Weights of a small mixture-of-experts language model, trained from scratch on English Wikipedia.
Size: 14 layers, width 128.
Experts: 128 experts in each of 7 layers, 96 squared ReLU neurons an expert, 2 picks a token, a sigmoid router.
Training: a variant of SOAP for the experts, 488M tokens.
Below are experts of layer 7 (counted from 0) of a mixture-of-experts language model. Rows are named router (the router's row for the expert) and show model dimensions 0-127. Each number is 128 + 24 x the weight over its row's rms, rounded and kept within 0 to 255.
After each expert's rows: a language model's description of what the expert responds to; "gets" lists some tokens that make up at least twice as much of what it gets as of all text. This comes from a sample of Wikipedia text that the model never trained on. Tokens count by the router's weight.

# expert 59
router [115 146 131 105 119 167  92 159 154 126 169  92 158 112  84 109  99 161  98 140 159 132 161 124 118 101 131 140 122 147 156 134 130 115 162 170 164  98 147  97 109 146  83 156 164 126  99 128 164 168 103 120 161 127 110 153 193 126 121 122  87 151 112 145 132 151 113 106  88 157  95 152 125 116 109 110 131 133 113 164  97 140 122 158 139 127 155 120 157 129 134 118 118 158  91 110 127  99  98 118 119 105 123 152  88 140 155 116 135 140 124 108  99 114 107 103 144 104 110 140 140 118  85 175 123 114 157 138]
Table column separators
gets: " |", ";", ");", "|", ":", "\"."

# expert 4
router [149 155 138 122 146 153 101 162 159 135 125 103 145 101 113 101 100 157  94 111 142 143 157 105 145 115  97 161 101 159 163 131 154 155 111 155 158 100 159 104  97 162 109 154 157 113 106 143 150 120 100  99 151 142 103 153 144  99  97 111  98 157 103 159 143 154 162 102 164 128 100 151 158 134  97 141 143 142 100 151 146 144  97 157 159  98 152 117 162 102 158 161 121 149 138 102 102 103  98 108 109  95 155 161 135 129 151 103 115 157 152 106 103  95  98 107 148 148 106 107 126 124 141 146 148 110 156 142]
Table cell separators
gets: " |", ";", "–", " of", ":", " –"

# expert 22
router [153 163 135 126 148 153 101 162 162 143 131 104 151 103 118  99  99 157  99 113 148 141 160 112 146 110 100 154 105 155 159 139 153 155 108 154 155 101 161  98  99 162 109 157 156 118 103 143 155 122  98 103 157 145 102 148 151 101  96 105 104 157 100 152 142 158 157 105 158 128 104 155 156 132  94 137 141 141 101 153 145 147 104 157 159  99 153 116 158 113 156 158 124 147 135 102 100 100  95 110 104  97 157 159 140 128 157 100 117 158 151 104 100 103 100 104 156 150 105 103 125 118 139 153 149 109 155 144]
Place-name and table starts
gets: " |", ")", " a", " the", "-", " Is"

# expert 17
router [151 150  93  96 142 148 110 173 158 116 158 118 147 111 111 101 100 142 100 103 122 121 153 152 167 132 113 136 115 170 127 147 112 105 160 168 139 105 160 106 100 149 133 161 127 124  96 115 132 101 114  78 127 147 115 169 154 130 120 140 126 106  88 141 142 153 127  95 169  90 116 150 150 109 108 170 112 156 112 166 138 108  95 127 165 121 152 126 153 148 156 134 114 174 170 107 110 101  99 128  96 102 144 148  83 154 161 107 125 125 150 111  85 152 106 131 146 132 105 107 156 145 111 138 150 109 137 155]
Possessive s, determiners
gets: "s", " his", "y", "The", " The", " His"

# expert 52
router [117 125 148 120 157 162 104 132 139 125 154 111 156 114 127 119  90 159 127  93 110 115 130 136 121  82 128 156  88 162 160 124 142 142 144 148 166 116 145  90  95 143 127 167 146 124 137 173 137 133 111 105 122 133  90 134 102 101  88 101 138 157 110 157 168 123 131  91 138  76 105 187 138 144 133 125 152 151 111 165 124 140 115 153 156 118 137 160 146 122 136 106 125 109 134 117  98 104 110 144  77  78 167 159 145 139 165 102 103 162 164 107 128 111 135  81 142 154 109 135 144 122 109 108 141  95 145 140]
Periods in abbreviations
gets: ".", ").", " $", "%", "vis", " than"

# expert 23
router [152 159 133 121 147 149  97 163 161 141 127 102 149 103 113  98  97 155  99 113 149 146 157 109 148 113  99 157 105 154 159 136 148 159 107 153 154 101 160  99 102 161 106 156 154 117 103 141 158 118 100  99 157 144 105 150 149  98  95 106 100 156 101 153 145 158 156 103 158 126 102 156 156 134  97 139 142 143 100 153 145 146 100 158 158  99 156 117 157 112 158 157 126 149 140 100 101  98  95 109 108  98 156 158 137 126 154 100 116 159 151 102 100  99 102 107 152 151 106 102 123 123 139 151 145 106 151 140]
Mixed fragments, periods
gets: ".", " (", " of", ")", "ian", " du"

# expert 25
router [135 151 133  93 127 162 109 128 170 149 115 108 147 101 128 117 155 131 103 115 141 132 135  93 131 120  83 123 103 158 119 142 142 123 102 154 177 100 151 100  99 149 126 129 136 150 104 106 115 113 103 120 162 121  96 137 124  96 102  93 111 142 102 142 195 150  96  96 153 103 110 107 137 127 114 126 139 153 125 146 144 147  96 140 156 123 156 157 154 150 155 145 147 140 134  92  88  87 108 171 130  78 134 163 140 139 151 108 124 184 139  96 115 103 102 140 162 128 108  78 126 131 153 161 167 105 136 127]
Syllable-initial word pieces
gets: " He", "ma", " Me", "ho", "we", " Ma"

# expert 47
router [165 136 151 123 129 152 109 159 142 158 119 132 113 108 158 135  97 123 102  76 110 125 130  93 109 103 116 145 147 175 155 144  92 112 130 138 152 139  79 110 112 132 131 133  82 123  95 167 154 167 105 110 135 155  99 121 143 102 130 185 169 130 100 121 121 146  88  89 119 152 138 122 159 131 144 136 162  94  78 162 148 119 119 144 147 143 155 129 151 103 129 128 110 179 139 123 123 103 117 119  95  95 139 128 122  97 145  99 150 147 139 128 131 105 102  89 131  99 169 132 141  99 102 162  89 118 153 118]
Agent and accompaniment prepositions
gets: " of", " by", " with", " to", " from", " including"

# expert 55
router [ 97 160 131 145 163 147  87 163 132 142 102 119 166  94  60 117 117 121 115 117 136 108 119 150 145 128 126 120 114 144 106 133 166 173 149 128 147 114 158 107 126 124  98 158 151 181 135 193 132 114  91 109 147 160  89 122 133 114  91 113  92 129  88 101 153 153 138 118 161 136 126 121 148  95 115 122 135 158 106 125 166  97 112 152 128 111 151 136 161 114 161 156 120 132 118  93 103 123 121 162 103 100 162 129 133 120 150 103  78 136 151 115 112 116 108 116 136 145 123 146  99  96 121 168  96 104 139 114]
Feminine name endings
gets: "ia", "ta", "a", "na", "da", "ka"

# expert 63
router [153 163 133 124 148 150  99 163 161 139 129 102 148 102 117 100  97 154 100 114 149 142 160 114 147 111  99 156 106 155 153 136 155 159 110 156 154 103 161 102  97 161 106 157 155 119 102 142 154 124 101  98 160 146 101 153 145 100  97 110 101 159 105 156 144 159 160 102 158 126 102 154 156 133  97 137 142 140 104 154 144 148 100 158 159  97 156 119 156 114 156 159 124 145 136 100 100 101  96 108 103  96 156 154 139 129 159 100 114 159 150 100 101 105  98 103 156 150 105 104 126 121 138 150 149 106 152 138]
Table and list structure
gets: "\n", " L", " years", " —", "9", "2"

# expert 10
router [176 128  83 139 144 138 131 128 148 178  97  96 157  97 135 145 105 125 168 138 164 117 176 121  82 139 102 141  94 158  81 144 127 117 120 157 145  98 140 125 116 120 140 118 161 136 122 102 153 158 136 107 152 109 127 164 108 122 131 160 133 135 115 108 119 122  99 105 136 143 111 109 125 102 169 140 142 115 126 139 142  74 156 128  97 140 137 194 144 160 126 145  84 155  98 126 128  95 124  86  97 106 143 137 120  99 136 107 135 134 137 116 113 140 121 109 149  97 147 150  76  92 111 157 120  86 155 148]
Clause-ending commas
gets: ",", ".", " but", " when", "),", "\","

# expert 43
router [147 135 119 128 113 160 112 121 144 151 136 112 137 134 119 102 166 173 129 150 142 161  99  90 101 100 110 105  99 139 130 156 137 124 124 147 146 109 127 109 170 120 121 162 155 108 115 128 164 165 124  84 152 143  86 105 132 125 111 105 103 162  81 144 146 157 163 128 150 161 127 148 108 108 115 106 145  93 129 126 112 128 106 122 131 126 147 180 142 160 145 128 122 196 129  96 130 117  98 108 132 107 144 164 140 114 158 105  90  87 154  90  98 111 125 100 159 114 137 147  90 110 124 164 180 101 106 125]
Word-initial noun pieces
gets: "s", "e", "al", "en", "st", "ad"

# expert 36
router [133 152 179 120 123 145 125 156 154 131 106  88 142 119 140 115 121 101 103 127 135 163 111  87 129 126 112 107  91 150  94  96 164 124 102 141 131 113 156  87 116 143 119 154 160 159  86 144 150  91  99 110 160 139 114 156 142  94 109 116  96 166  82 144 121 149 173 118 112 105 153 107 119 151 138 105 104 132 106 133 114 174 118 117 136  99 147 123 139 132 156 152 147 121 152 112  90 108  97  78 155 140 129 148 181 101 168  95 131 105 123 117 153 114 129 151 175 139  93 163 110 124 148 117 140 153 134 113]
Capital initial letters
gets: " C", " A", " B", " K", " G", " E"

# expert 14
router [151 161 135 123 148 151  99 163 161 140 131 102 149 103 115  97  98 155  98 115 148 144 158 112 148 108  99 155 105 157 155 136 154 159 111 154 155 101 162  98 101 160 109 155 156 120 102 142 157 123 100  98 158 143 104 154 147 101  98 108 101 156 105 154 144 161 161 102 156 126 102 155 157 131  99 138 142 144 106 155 144 148 102 156 157  97 156 117 157 114 155 159 122 145 137  99  99 100  97 108 103  98 156 155 143 129 157  99 114 156 151 103 100 103  99 102 155 149 107 103 123 119 140 155 146 107 152 140]
Word-ending pieces, list breaks
gets: "\"", " un", "\n", " at", " and", " gr"

# expert 21
router [119 161 137 102 127 180 108 168 160 119  94  74 152  93 100 120 117 162 127 134 109 145 147 125 105 124 128 158 126 147 155 146 156 151 121 145 139 122 148  85 108 154 108 157 132 151  92 114 158 108  92  91 118 185 102 127  87 134 127  96 114 127  95 130 140 155 136  97 155 170 128 158 114 111 120 109 125 146  90 150 124 149 110 174 130  88 147 152 144 141 144 136 119 138 144  88  86 107  98 146  95 117 181 161 139 113 153 134 103 142 154 122 100 108 101 133 138 158 163  97 138 131 142 143 116 124 137 138]
Plural and name endings
gets: "s", "es", "ers", "us", "is", "os"

# expert 38
router [112 150 125 145 147 145 131 159 129 156  93  99 149  92 149 107 110 118 124 101 149 142 145 121 170  96 124 107 120 152 117 101 169 181 132 126 153 130 136 106 117 166  84 147 144 135 109 150 154  87 120 111 102 109 105 122 138 116 146  94 113 135 124  90 180 157 155 114 133 142 131 104 151 136  98 119 142 135  80 142 145 123 109 131 155 146 132  57 124 149 155 161 157 109 176 103 149 118  99  85 108 123 127 144 100  92 151  83 160  90 113 146 128  82 114 125 163 156 110 125 122 139 158 129 129 123 145 133]
Foreign name endings
gets: "i", "u", "an", "en", "in", "ang"

# expert 12
router [149 160 134 120 149 152 103 163 160 142 129 101 150 103 116  98  95 157  99 115 148 142 156 110 148 108  99 154 106 155 153 136 153 156 108 154 156 101 160 101 100 158 107 153 156 119 103 143 158 121 101  98 157 146 103 150 146  99  95 107  99 155 101 154 143 160 159 103 158 128 103 155 156 131  96 141 142 143 105 153 144 149 100 156 158  98 156 115 158 115 154 161 125 146 137 100 101 102  97 107 104  97 157 154 144 125 156 101 116 159 151 100 100 103  99 102 155 150 107 103 122 118 139 151 146 108 155 138]
Connectives in names
gets: " of", " as", " and", " de", " in", ":"

# expert 26
router [147 151 125 148 139 135 117 111 138 120 154 129 143 159 142 102 122 143 169 141 124 116 121 111 145 137 115 106 149 146 117 146 100 119 103 117 141 126 163  94  98 149  96 161 114  90 100 120 177 119 100 105 146 150 114 128 143 103 146 111 103 151 100 137 187 152 108  93 149 163 109 147 135 151 151 153 146 130  76 143 178 143  89 146 111 107 132 151 157 128 177 140 159 107 131 102 119 119 119 111 101  93 135 150 141  86 154 113 125 145 137 109  82 115 108  97 147 136  80 114 156  75  98 171 147  90 128 140]
Personal pronouns
gets: " his", " he", " it", " her", " He", " their"

# expert 45
router [152 160 138 121 148 152 100 164 159 142 132 104 147 103 115 100  97 157  97 118 145 142 159 112 146 113  99 156 105 156 158 133 151 161 110 155 155 100 160 101 101 159 110 154 156 122 103 143 156 122 103 100 155 142 101 154 149 100  97 107 100 158 101 153 145 158 156 102 159 126 101 156 153 132  97 141 141 148 103 154 143 147 101 161 160  96 155 117 158 113 156 157 123 144 135  99 100  98  97 107 106  96 157 155 139 126 156  99 114 158 149 103  97 101  99 105 155 149 105 101 124 119 138 151 147 108 151 141]
List and table fillers
gets: " ", "-", ",", "s", " and", "%"